From a checkpoint of a small mixture-of-experts model trained on Wikipedia: vocabulary 2048, a variant of Muon for the experts.
Below are experts of layer 5 (counted from 0) of a mixture-of-experts language model. Rows are named router (the router's row for the expert), gate (a neuron's input weights, with its number), up (a neuron's input weights, with its number) and show model dimensions 0-255. Each number is 200 + 20 x the weight over its row's rms, rounded and kept within 0 to 999.
Before each expert's rows: a language model's description of what the expert responds to; "mostly gets" lists some tokens that are sent to it at least half of the time. This comes from a sample of Wikipedia text that the model never trained on.

# expert 23
Surname and name pieces. English personal names and the suffix pieces ending surnames and places, such as -son, -ton, -ley, -ford, Richard, Thomas.
mostly gets: " Richard", " Scott", "ford", " Thomas", " Charles", "shire"
router,251,185,205,209,214,200,195,184,224,194,194,215,180,207,214,205,215,196,208,189,190,177,181,206,197,193,172,192,173,221,191,188,221,218,214,229,156,218,198,168,217,207,178,217,176,192,192,163,173,175,209,153,215,202,205,172,193,181,246,207,206,195,204,211,204,219,240,173,225,182,215,224,156,186,210,237,217,199,209,215,202,202,203,163,186,172,250,220,183,219,193,222,177,169,187,206,212,218,225,183,193,208,195,213,180,219,193,218,210,213,211,186,196,194,209,195,213,198,225,197,202,188,170,191,224,179,177,229,207,219,211,202,222,195,182,211,222,205,199,213,207,200,233,234,205,173,207,186,182,193,215,174,220,196,235,242,211,212,155,201,220,182,235,187,208,198,224,219,188,168,191,228,208,204,208,223,177,171,192,158,231,178,177,221,193,176,203,206,209,184,197,222,144,204,211,194,198,174,202,182,230,231,181,210,201,226,205,233,216,209,188,238,204,196,218,237,200,206,214,193,213,167,170,170,209,219,213,200,196,192,177,192,208,190,205,204,200,197,228,176,163,214,213,218,189,160,190,177,228,167,222,189,170,219,189,161
gate0,223,204,204,203,246,227,186,219,187,220,204,178,185,209,207,190,201,175,160,232,209,214,176,203,185,180,191,188,215,191,214,189,219,184,208,192,206,195,176,215,169,188,255,179,167,219,198,200,225,234,170,184,204,173,190,176,218,170,183,190,204,189,226,213,214,236,179,225,237,199,184,204,187,166,205,201,181,228,160,213,197,208,200,196,191,207,216,229,223,200,217,206,190,201,186,149,214,183,221,167,171,191,192,202,183,198,175,193,206,190,211,190,188,219,168,198,183,223,208,206,219,149,208,193,203,200,175,199,213,207,186,225,188,189,210,227,221,179,195,202,219,183,189,224,194,198,176,238,202,188,169,218,197,171,200,206,168,166,145,196,197,198,180,177,205,219,185,222,178,199,180,154,206,233,190,204,225,185,187,221,188,162,189,218,227,182,220,219,239,150,202,191,185,170,213,203,220,176,231,224,216,184,198,168,192,191,183,195,195,213,230,191,232,200,194,193,191,195,177,208,198,187,179,174,195,186,198,205,191,163,216,221,164,205,216,148,164,206,199,210,177,202,232,197,211,200,193,223,220,174,195,183,207,233,200,195
up0,188,207,250,224,204,192,212,212,199,214,192,193,203,192,215,205,177,182,211,194,195,181,157,203,224,209,211,232,180,201,212,185,224,255,201,185,206,208,180,162,179,222,194,195,194,179,222,201,205,190,210,217,197,193,232,202,177,216,211,208,220,182,196,176,217,237,168,221,201,207,211,215,209,193,200,218,187,206,207,236,221,191,222,207,221,165,184,224,158,228,159,187,218,233,217,195,199,170,233,232,218,180,205,188,199,201,174,172,195,217,208,195,190,207,201,139,211,170,166,231,226,235,191,148,240,191,185,180,185,194,201,204,200,225,198,198,209,212,227,202,193,192,134,223,213,179,229,203,203,222,169,189,200,162,218,194,207,227,195,199,235,222,216,201,210,174,186,220,186,182,193,188,216,202,191,202,203,195,230,232,178,205,188,242,177,170,226,196,209,216,203,208,197,175,185,191,223,192,201,189,193,189,227,216,219,184,186,208,214,215,201,183,166,200,199,202,178,215,189,190,216,207,175,233,203,197,150,213,205,200,180,225,204,198,175,193,193,207,224,173,192,246,195,237,169,186,204,194,201,218,192,158,219,192,199,214

# expert 21
B and D pieces. The letters b, d, B, D inside or starting names and words, such as Balbir, Birbhum, Dalí, Dundas, Plovdiv, middle.
mostly gets: " D", " d", " B", "b", " b", " February"
router,194,204,215,180,229,205,238,203,188,175,239,207,206,192,207,212,197,209,165,197,186,192,215,214,213,226,225,174,201,151,231,207,236,205,212,214,209,206,180,171,189,158,185,211,210,238,202,226,212,178,187,196,191,198,164,187,172,217,170,222,171,189,209,186,174,179,226,218,225,181,205,228,169,177,213,195,253,194,210,195,199,224,172,199,195,184,227,223,236,195,200,217,188,173,221,170,212,191,193,174,174,216,181,216,209,203,199,248,206,214,192,199,228,214,180,204,170,209,187,169,208,184,229,210,224,201,169,205,174,186,158,202,198,193,223,198,195,214,182,214,194,218,193,209,220,209,174,170,241,182,174,178,207,184,177,192,201,235,208,177,173,195,231,216,197,238,229,193,206,173,197,211,205,218,175,197,185,195,248,180,187,206,178,184,202,177,211,224,218,182,194,205,198,191,213,190,176,231,169,213,199,229,210,177,178,202,220,190,139,213,189,210,209,210,207,168,184,185,209,191,181,192,189,210,213,189,238,190,192,221,187,187,187,205,193,188,236,163,180,192,182,175,203,170,229,178,202,213,173,165,206,216,208,222,188,191
gate0,229,203,214,190,195,225,218,181,169,183,251,162,224,177,223,185,238,225,199,215,165,177,206,199,209,203,223,221,225,194,244,222,169,209,166,222,195,197,189,204,224,185,215,175,185,194,229,190,204,196,184,211,162,224,213,201,206,184,187,226,178,180,199,156,201,231,205,225,213,172,218,189,205,210,218,169,205,178,221,208,207,192,182,203,201,184,207,217,218,198,213,184,179,192,175,190,189,191,179,221,160,185,170,195,232,170,205,175,220,180,184,185,197,199,177,207,238,201,231,194,201,178,217,179,191,194,192,205,209,204,200,196,190,195,205,208,188,237,198,212,202,243,179,229,198,178,190,177,227,153,223,205,211,202,225,229,209,182,171,170,204,197,198,173,231,219,214,226,213,223,210,245,185,210,189,218,176,181,187,185,160,196,211,201,150,199,197,226,227,214,222,176,205,193,209,234,165,199,181,164,202,222,197,194,235,183,200,200,163,204,228,232,173,206,218,199,206,163,193,190,217,209,206,208,172,201,203,215,165,164,192,195,224,211,218,199,180,170,222,217,209,224,221,227,210,213,202,198,211,220,204,206,231,180,219,198
up0,187,174,184,194,208,185,191,232,224,226,203,213,237,219,186,214,162,202,202,187,167,201,193,195,169,214,225,200,191,205,194,223,214,223,196,192,190,202,229,165,200,203,231,190,184,214,196,206,217,172,216,193,178,231,217,197,190,217,227,170,182,181,154,223,214,171,188,203,209,212,175,197,212,206,203,209,201,206,195,198,205,216,170,207,197,200,205,211,178,197,162,160,207,211,194,196,180,203,181,211,232,203,203,174,198,202,242,206,235,216,180,236,202,201,197,200,205,257,183,209,212,181,177,192,199,202,176,183,209,188,214,217,190,203,196,211,186,176,157,217,209,206,209,165,202,206,176,200,209,217,233,199,187,173,209,203,170,202,212,193,181,238,203,187,175,223,229,209,214,188,181,192,236,179,228,219,237,205,225,211,224,217,180,192,209,190,186,155,175,194,194,197,235,223,205,169,211,196,172,182,177,218,240,199,190,216,189,212,181,207,202,221,191,189,210,197,236,226,171,258,169,182,233,178,197,166,156,207,191,191,193,213,245,206,202,214,198,154,195,221,236,213,172,185,172,163,227,200,205,195,198,180,231,228,210,212

# expert 51
Table cell separators. Pipe characters that separate cells in wiki tables, especially after header words like Year or Result, plus dashes and section markers.
mostly gets: "|", "|---|---|", " |"
router,213,246,209,162,159,187,206,208,244,209,181,174,241,190,237,193,185,179,239,184,185,216,204,208,189,183,210,198,242,199,200,184,214,204,217,193,167,223,234,224,234,189,210,180,193,177,195,192,230,180,223,177,221,207,164,213,224,205,244,170,169,186,219,182,220,212,203,215,260,224,213,189,193,188,205,194,205,207,219,185,158,220,193,176,196,192,191,216,227,181,169,214,170,222,205,208,175,196,185,211,199,185,165,216,177,216,163,194,216,196,184,212,217,197,225,166,193,203,198,206,192,210,164,173,212,196,186,169,183,205,172,206,188,176,184,210,210,221,170,193,239,174,197,211,196,187,209,190,193,182,153,216,189,175,195,199,186,190,202,221,197,228,225,185,195,222,230,223,206,228,186,158,213,172,223,215,226,217,171,202,198,202,196,183,207,192,203,203,181,213,210,182,210,189,179,206,177,225,181,153,210,196,211,203,198,209,189,196,220,197,228,184,226,178,170,204,209,197,215,194,230,170,191,226,174,229,192,187,186,226,195,201,202,227,223,153,183,213,172,203,194,232,196,213,204,220,188,193,192,173,227,212,188,189,192,209
gate1,164,189,230,196,205,171,179,197,177,206,210,235,202,202,198,194,201,188,212,229,190,187,214,201,158,154,225,216,178,188,181,186,216,227,222,166,205,215,189,222,203,204,205,193,208,178,174,204,239,219,187,194,188,168,207,214,175,179,185,203,167,208,200,234,205,195,191,231,188,220,190,206,169,240,196,211,189,209,181,197,197,205,203,213,200,196,191,219,174,215,197,233,225,192,207,182,205,216,216,162,179,179,228,227,165,183,209,174,208,215,226,204,202,176,195,181,216,215,191,205,211,202,218,195,228,208,191,205,205,246,173,167,203,219,198,170,237,217,203,211,220,170,219,215,225,191,178,212,191,212,207,187,220,199,218,228,207,214,195,219,211,213,226,214,202,205,201,193,176,228,201,206,201,166,174,187,186,179,182,239,226,205,195,172,145,205,208,211,220,198,161,158,210,169,191,190,181,192,200,182,197,194,217,212,177,167,227,190,170,206,188,223,216,228,181,173,199,232,217,198,213,219,214,191,216,181,219,233,185,189,190,189,210,182,148,208,218,173,249,193,235,179,213,236,179,212,156,166,177,215,213,198,190,183,202,235
up1,221,163,216,203,231,219,220,211,210,177,196,214,175,190,203,202,188,192,212,171,189,202,184,220,193,228,166,193,226,229,224,209,175,205,180,179,166,203,201,212,196,206,205,188,209,195,178,169,198,184,170,178,226,208,205,196,217,197,219,187,183,192,211,183,216,201,210,178,192,215,230,205,193,174,197,230,212,170,203,215,211,190,228,208,235,201,191,187,217,245,171,192,209,228,182,208,182,230,190,199,208,223,206,232,206,184,206,212,202,218,195,220,250,216,202,244,174,207,171,223,215,223,231,236,191,228,197,222,206,195,196,204,198,218,208,202,169,180,219,188,215,189,198,188,185,175,217,198,207,197,202,205,197,223,193,212,214,249,186,178,168,145,170,177,202,172,208,202,184,163,182,237,157,190,196,202,210,230,196,184,228,216,198,193,222,185,212,219,192,214,199,151,201,240,179,198,202,166,189,164,189,186,199,228,205,206,161,212,237,211,226,220,196,198,164,208,200,188,192,187,208,224,188,223,168,205,182,235,198,192,170,194,213,167,158,227,234,181,210,193,220,205,197,190,229,242,230,229,171,220,200,204,221,194,198,186

# expert 34
Starts of lines. Line breaks and the first capital of a line in lists, infobox fields and headings, such as Member:, MedlinePlus, Population, Studio albums.
mostly gets: "See", "Re", "History", "±", " M", " Country"
router,193,173,201,173,180,231,212,190,179,185,185,181,238,210,170,181,214,171,167,210,191,193,196,213,229,195,206,175,211,199,227,217,180,174,189,185,222,191,202,198,247,234,176,172,212,189,218,173,186,187,208,213,195,199,186,206,195,189,178,215,204,241,217,227,196,196,196,185,219,221,196,195,195,167,224,179,224,211,212,204,190,237,189,190,187,200,203,219,228,204,230,223,184,236,211,228,146,188,211,233,225,168,221,189,238,215,194,178,224,188,168,203,174,208,220,216,181,210,203,224,185,215,195,189,232,244,182,166,195,179,208,217,181,266,193,190,221,227,193,165,193,233,200,205,214,224,187,201,197,216,177,202,176,220,204,207,206,222,222,187,212,205,162,215,212,212,199,205,179,204,242,160,219,233,194,233,197,191,202,199,208,218,194,205,192,216,182,252,211,215,195,226,195,176,212,174,190,227,199,214,209,183,186,196,192,211,156,187,196,194,196,185,193,194,219,192,185,212,189,184,227,220,237,207,239,196,189,193,236,175,207,184,209,195,238,201,219,203,190,219,231,195,216,212,199,206,182,236,212,217,233,236,209,193,195,199
gate0,211,205,186,198,221,214,220,221,206,198,216,208,190,230,195,165,163,186,182,178,219,169,201,192,223,233,207,197,197,199,211,201,224,200,226,187,206,235,210,205,188,183,206,177,165,200,201,184,251,194,179,232,230,192,207,182,245,223,196,183,158,225,174,201,206,203,173,215,171,151,195,188,219,157,190,197,228,227,195,203,187,218,180,209,209,168,176,207,233,203,210,195,198,174,212,221,199,188,172,221,145,187,173,244,188,212,197,173,200,198,191,182,198,202,217,173,216,200,215,196,189,197,173,158,214,190,211,165,217,206,183,220,161,214,211,225,204,205,215,184,211,192,231,212,193,188,202,223,199,210,209,218,199,174,215,174,209,165,201,161,196,188,196,155,205,183,206,183,192,217,185,224,224,222,196,171,203,168,224,185,185,179,200,234,228,209,161,213,230,201,211,169,162,239,196,214,202,194,199,213,217,188,185,196,201,219,196,203,200,206,216,167,229,216,223,194,202,219,192,201,140,205,207,157,215,188,190,220,214,191,203,200,191,180,226,213,210,174,193,237,195,191,230,199,211,181,226,203,228,209,203,179,188,218,211,224
up0,208,200,194,210,194,205,206,201,164,213,207,224,173,193,185,194,174,149,205,205,189,223,215,168,218,212,211,193,210,229,189,230,147,174,198,186,207,181,231,188,196,223,190,147,200,166,224,190,224,225,206,219,211,193,198,180,241,212,165,210,205,213,212,195,184,180,186,212,177,234,204,188,180,175,195,158,220,190,149,178,230,217,215,208,197,206,220,238,210,231,203,183,227,185,213,205,178,186,208,143,210,184,180,208,204,207,189,209,189,197,164,171,216,191,186,214,188,238,206,194,205,165,219,207,195,226,201,166,197,194,199,199,178,207,162,201,211,194,214,166,200,220,199,192,205,227,193,149,242,204,229,217,204,198,190,215,194,166,206,191,239,192,154,223,237,193,199,183,164,174,196,212,194,211,186,206,203,190,180,224,186,190,195,219,194,200,187,214,218,181,202,205,233,212,203,180,216,191,184,214,179,172,196,227,213,191,174,225,207,189,189,170,181,205,190,205,178,220,223,188,206,185,229,192,208,181,194,196,196,194,182,165,171,208,211,194,209,224,174,226,237,188,192,167,219,169,175,188,199,240,206,199,227,216,211,213

# expert 52
Capital-letter initials. Single capital letters starting names, initials and acronyms, often after a line break, period or parenthesis: K.S., A.J., U.S., UDC.
mostly gets: "S", "T", "J", "M", "C", "P"
router,207,180,188,191,166,171,207,225,174,215,192,213,196,171,178,192,212,180,193,218,207,192,221,208,183,185,214,200,179,162,175,181,199,201,188,202,206,158,210,227,190,205,177,178,175,195,182,231,216,195,221,194,182,214,155,228,246,152,180,207,217,182,213,188,198,179,221,171,228,189,216,185,192,184,227,209,222,213,201,234,214,211,217,222,178,214,186,205,191,203,218,239,234,214,210,223,202,202,244,219,241,212,206,160,210,233,172,198,219,200,210,200,190,219,187,199,195,190,200,221,210,203,158,206,193,175,197,164,204,226,195,189,212,207,191,200,203,182,219,217,180,185,194,214,192,213,192,180,188,198,192,182,200,186,222,159,166,212,214,174,181,205,169,232,182,221,180,163,197,223,215,172,222,208,202,179,185,177,171,200,200,245,228,225,201,180,204,200,225,175,200,211,202,220,208,202,177,207,200,229,210,223,146,194,164,181,174,187,179,215,204,202,194,174,217,203,176,182,218,219,194,193,216,160,225,186,215,173,228,194,186,193,195,209,208,166,214,186,222,222,204,195,265,183,163,184,212,172,215,224,210,207,175,213,190,204
gate1,206,211,220,230,188,174,196,242,205,165,213,211,233,197,176,194,190,230,203,215,184,203,201,202,228,211,205,210,183,198,161,216,226,199,176,186,218,172,190,193,210,183,202,151,202,230,180,184,210,201,192,203,196,156,174,215,215,199,189,190,194,194,168,207,226,210,209,217,202,188,180,184,201,200,232,207,190,189,205,195,193,209,202,212,177,217,191,181,248,221,211,193,220,201,189,189,152,189,187,134,156,207,207,189,191,162,191,201,192,201,174,178,246,219,179,213,180,194,212,184,238,199,180,174,206,159,220,246,216,204,223,159,202,190,204,221,207,165,217,190,169,200,201,185,204,201,217,195,193,196,239,207,226,194,232,196,212,181,171,174,206,186,173,227,203,209,187,173,210,205,170,202,217,205,212,186,194,222,183,194,162,205,207,207,188,209,187,204,226,193,176,238,166,207,202,216,159,200,198,199,220,217,180,204,237,225,230,197,195,212,171,185,213,200,249,166,217,179,252,206,205,194,215,195,210,177,173,191,202,189,183,193,193,173,216,170,188,174,191,228,173,203,212,199,212,168,217,196,213,159,215,201,190,208,197,199
up1,208,214,164,158,197,209,191,168,252,233,200,214,177,177,219,219,209,157,194,196,205,231,196,193,173,189,200,193,205,205,197,196,217,200,206,216,199,204,207,198,195,200,208,222,225,215,200,214,184,239,198,191,190,216,235,170,191,188,189,204,205,214,213,222,171,179,163,195,207,227,240,216,210,199,196,171,185,215,200,201,209,182,191,202,212,189,195,219,194,229,179,197,160,197,216,204,219,205,155,228,205,213,185,199,197,241,238,230,218,199,230,187,133,202,190,189,221,206,200,207,176,208,217,219,195,243,188,182,200,210,185,218,171,211,187,194,173,250,169,208,188,225,230,173,194,211,206,212,175,186,200,186,205,184,184,204,227,217,218,192,213,200,197,164,208,218,193,200,212,218,187,218,206,201,190,222,193,195,213,172,252,205,196,196,198,201,202,218,186,215,221,186,237,181,199,199,212,224,200,180,187,203,220,202,188,220,168,206,214,189,205,164,197,202,190,216,218,235,167,237,213,219,192,163,189,227,219,192,188,193,227,209,214,185,183,210,241,168,209,164,196,186,190,202,226,238,174,236,208,193,171,219,251,175,162,195

# expert 5
Word-internal d and t pieces. Mid-word consonant pieces, mostly d or t, inside names and uncommon words, such as Po-d-brey, Guang-d-ong, hy-d-rographic; also said, will.
mostly gets: "d", " will", " said", " d", " just", " did"
router,183,217,197,188,239,211,178,213,187,217,223,208,206,217,193,163,192,171,170,201,184,172,213,197,194,213,173,201,226,175,228,209,203,214,252,175,230,177,198,192,214,156,217,213,178,209,210,200,224,217,178,165,173,190,170,198,214,219,186,201,187,197,219,198,200,229,191,196,200,167,224,178,237,218,177,222,189,242,217,180,164,185,168,180,187,206,188,207,219,194,219,216,231,241,221,195,194,188,197,178,201,191,188,201,223,210,171,230,194,164,173,209,212,157,179,175,190,182,225,213,237,205,202,226,204,210,181,206,204,163,173,224,184,202,207,175,171,196,175,216,187,216,190,221,240,196,206,192,205,186,185,196,189,227,209,203,202,178,181,212,175,184,198,188,190,193,217,203,207,214,233,195,154,201,199,177,198,216,195,183,186,213,171,156,188,211,217,160,243,202,179,232,215,213,169,169,196,233,220,214,185,177,205,167,228,205,180,182,207,216,172,208,210,197,239,207,185,180,221,191,189,189,200,221,236,174,196,186,207,221,182,188,212,195,217,189,221,229,211,192,212,174,215,184,174,184,222,228,179,210,220,190,235,193,204,187
gate0,186,207,189,176,181,212,201,227,214,176,194,194,190,172,213,194,202,188,219,209,229,199,212,197,214,207,187,207,192,185,228,193,165,192,207,153,210,184,195,204,244,183,197,187,175,167,207,199,203,192,206,234,183,218,182,196,203,211,208,222,190,200,215,205,175,176,178,207,187,215,195,218,198,228,195,171,211,241,170,244,190,161,186,205,213,182,191,202,191,204,201,162,197,168,196,240,179,189,186,262,206,215,223,189,260,229,205,259,171,189,187,230,206,218,188,226,206,197,191,212,211,219,189,225,185,204,183,216,226,192,224,168,197,223,232,191,169,177,200,196,210,221,185,215,183,211,226,200,196,193,202,181,212,209,213,204,166,177,161,183,201,176,164,213,227,197,212,218,222,199,231,196,172,189,176,198,221,214,175,211,159,208,212,217,195,187,236,208,210,192,174,199,183,184,207,216,202,194,184,190,220,209,220,192,205,199,213,180,187,167,205,171,191,166,216,199,187,198,242,220,166,179,231,178,210,198,222,205,176,198,235,204,190,234,218,180,175,228,165,206,209,175,181,196,200,160,199,192,211,219,161,208,188,217,232,189
up0,190,224,171,201,184,216,186,183,207,186,201,215,242,230,196,205,197,241,210,208,182,246,225,232,192,219,182,176,214,184,202,162,201,196,183,181,199,185,206,242,235,185,185,217,189,220,208,189,210,177,202,197,157,244,231,214,208,234,209,169,255,177,182,220,202,193,200,197,193,195,219,213,202,205,195,221,199,172,194,224,171,189,201,166,256,213,193,171,216,210,205,194,184,184,229,215,213,197,202,216,196,246,185,219,178,197,208,200,185,199,180,168,204,201,205,156,176,205,200,212,184,181,225,218,220,222,212,206,202,179,191,192,212,205,210,166,210,198,168,172,188,167,188,166,220,180,199,210,169,187,142,213,184,186,210,193,216,193,221,214,235,213,204,195,200,193,201,208,202,202,184,182,179,173,228,220,160,179,219,223,215,190,213,206,248,210,194,179,210,208,203,220,212,200,220,201,204,205,194,231,202,218,182,184,156,214,171,183,184,173,187,230,190,183,262,192,207,218,180,217,207,177,217,214,202,215,186,226,172,206,216,206,198,221,234,243,199,202,192,208,219,195,207,196,169,203,184,210,190,170,196,197,200,210,190,222

# expert 3
Place-name word pieces. Pieces of British and other place names, such as Hull, Hampshire and Golden Gates, plus compass and colour words like West, South, Black.
mostly gets: " West", " South", " Black", " East", " North", " Green"
router,213,187,151,183,234,192,218,196,170,188,202,220,212,170,207,200,239,187,197,178,210,185,220,207,206,205,214,180,162,200,202,193,205,171,172,193,172,186,206,184,217,201,168,230,178,186,162,170,182,156,218,199,200,242,204,190,202,179,229,203,193,203,211,216,213,211,217,200,215,174,191,176,222,175,190,217,205,212,205,216,196,232,207,170,191,213,199,218,148,175,184,213,171,188,186,232,220,218,186,187,206,199,184,185,209,211,228,197,170,199,224,200,193,191,222,232,191,152,209,179,175,183,197,196,225,238,168,208,200,168,188,189,220,202,179,221,215,173,194,187,188,191,238,236,238,181,200,181,191,219,206,185,178,186,187,194,202,218,214,161,204,208,207,178,226,199,218,243,229,229,208,200,191,215,196,197,149,215,186,192,244,215,181,210,192,195,204,198,192,183,224,184,186,191,199,195,212,198,197,196,172,196,190,206,206,219,181,193,197,188,209,233,215,188,189,224,182,209,190,226,220,178,191,183,216,215,224,175,220,189,188,190,250,164,180,187,230,228,154,191,167,159,200,173,215,191,225,237,201,194,226,208,167,192,203,201
gate0,212,192,212,173,185,164,215,193,228,186,221,211,206,172,193,161,185,188,222,183,210,192,170,206,201,202,214,202,176,189,186,207,221,180,191,195,194,171,209,214,212,183,213,242,210,205,221,188,175,150,181,155,153,215,211,220,189,201,199,184,225,222,165,188,198,227,190,173,211,231,205,223,212,218,200,173,218,170,183,215,216,212,219,203,170,228,188,208,212,193,210,193,187,185,188,221,184,235,192,227,216,198,179,180,189,184,169,241,198,205,186,182,186,206,235,198,214,190,192,171,200,216,198,195,192,207,218,212,169,184,210,231,203,242,172,225,201,213,195,188,208,182,224,201,208,208,176,172,216,196,192,227,189,237,215,221,222,214,222,221,205,202,238,169,214,206,248,173,223,225,201,233,179,167,189,207,229,160,169,194,204,193,181,195,196,235,191,222,185,207,198,229,210,204,188,185,180,177,198,210,181,207,169,192,220,215,181,170,182,187,217,170,193,191,201,189,211,207,147,221,221,221,227,178,192,236,195,159,160,195,211,212,194,192,205,172,192,199,158,183,228,243,193,211,187,197,195,201,227,217,186,188,216,222,203,186
up0,214,183,187,229,202,228,205,222,189,185,209,192,178,202,195,179,233,212,219,212,227,197,207,186,232,221,206,223,204,205,222,228,198,182,151,180,185,233,172,221,212,217,204,216,177,236,205,167,194,192,225,198,196,223,182,230,206,224,229,142,219,181,210,212,222,185,166,186,188,167,184,176,215,212,220,181,199,186,206,188,183,205,236,209,191,197,221,186,223,162,206,192,187,172,171,220,213,206,216,185,201,198,202,213,183,211,180,190,188,194,209,215,220,204,219,203,161,216,241,245,166,192,222,208,212,193,181,202,198,221,190,210,189,182,148,200,227,204,225,187,225,227,209,235,202,219,205,220,203,179,174,201,241,211,219,168,236,200,195,175,186,224,201,196,243,201,234,198,215,233,184,173,214,202,197,228,175,232,171,155,205,217,221,206,202,211,218,230,186,218,228,205,191,190,185,210,214,223,208,195,197,172,190,231,234,199,246,186,202,194,171,190,189,203,201,202,198,191,204,185,218,198,209,196,187,183,176,209,209,194,182,233,189,185,201,186,186,230,206,192,193,201,198,156,194,182,247,205,220,202,195,202,230,238,178,208

# expert 0
Past-tense verb endings. Past-tense and participle endings like -ed, -ing, -ified, plus whole verbs used, held, began, published, usually before to, by or in.
mostly gets: " used", " held", " began", " served", " built", " took"
router,215,216,195,202,175,204,204,221,209,179,198,199,210,209,183,179,165,209,202,203,200,233,192,174,209,186,218,196,167,196,214,206,229,228,233,238,183,191,188,208,171,235,244,226,215,233,217,228,181,195,197,181,225,160,177,205,221,176,203,214,201,209,169,183,220,208,226,165,200,230,197,230,184,236,221,204,192,228,199,192,183,201,197,198,215,200,221,195,187,216,202,186,226,223,193,177,214,225,165,195,186,226,192,189,185,223,211,194,228,203,246,217,175,167,222,214,220,217,178,197,198,200,209,227,168,198,231,206,226,205,171,174,203,188,242,208,196,205,193,209,176,202,179,204,217,208,196,219,224,217,182,247,223,204,234,162,163,201,198,221,185,197,179,174,180,180,166,185,219,220,175,212,189,165,205,213,204,208,205,153,179,174,205,203,165,188,218,197,192,231,199,191,190,214,202,181,174,234,211,216,200,142,210,227,180,219,211,195,191,206,194,188,200,227,213,222,192,218,236,165,200,206,223,158,209,217,193,192,175,196,224,184,196,184,225,216,176,210,181,217,184,227,222,208,171,197,190,236,228,189,215,218,195,183,187,202
gate0,186,222,237,194,213,204,180,199,214,199,220,195,222,177,196,225,200,207,209,227,182,186,222,209,235,175,204,194,194,149,214,202,212,224,200,230,186,190,213,229,236,222,242,198,174,216,201,198,205,217,191,200,224,221,214,184,194,177,233,183,242,170,181,239,198,192,209,178,196,211,214,240,200,193,192,193,196,186,179,169,211,202,199,174,201,204,203,191,185,237,195,191,196,190,207,210,199,238,212,194,216,230,190,194,153,224,197,162,155,195,207,195,226,221,205,193,189,212,187,184,195,174,181,184,225,204,211,190,176,189,213,166,215,217,222,180,241,197,196,218,185,207,203,255,210,202,232,246,218,203,196,221,206,207,182,179,198,191,171,213,191,193,227,181,180,175,209,175,152,219,248,200,187,193,229,185,192,184,219,186,220,203,189,198,213,207,213,204,212,177,243,208,212,232,236,191,207,211,209,202,196,185,193,212,193,203,205,238,238,195,206,234,177,202,245,214,213,230,196,210,192,207,209,216,237,229,169,197,212,210,211,198,180,177,227,222,211,192,224,185,190,196,209,223,238,196,219,222,170,230,220,182,160,197,221,202
up0,208,178,189,207,171,192,253,187,199,223,211,185,168,202,189,159,185,207,173,172,238,190,176,223,210,186,197,177,195,240,200,193,206,197,192,204,203,221,223,176,171,170,164,258,204,187,226,182,188,189,215,244,208,195,201,223,203,223,174,177,176,228,197,191,221,202,211,204,202,209,209,167,207,190,223,193,194,190,215,209,202,205,210,190,184,193,216,207,204,181,182,209,194,201,190,185,224,169,195,181,216,185,194,182,226,204,156,238,188,213,148,226,234,186,194,208,199,175,204,221,192,218,166,232,186,220,178,164,206,189,202,190,156,225,156,212,181,192,202,191,204,180,234,201,203,226,184,174,215,196,180,174,205,219,222,212,204,219,195,213,200,181,176,203,175,179,204,205,186,200,199,227,212,158,218,200,165,197,202,189,203,198,209,195,175,203,221,223,196,205,192,233,207,167,165,226,202,155,184,182,210,202,170,208,187,204,196,191,206,207,212,211,231,215,154,195,218,192,220,228,197,191,182,192,170,183,228,215,247,229,191,201,225,203,165,163,217,224,225,201,230,217,200,190,179,202,195,179,228,187,209,223,225,185,192,212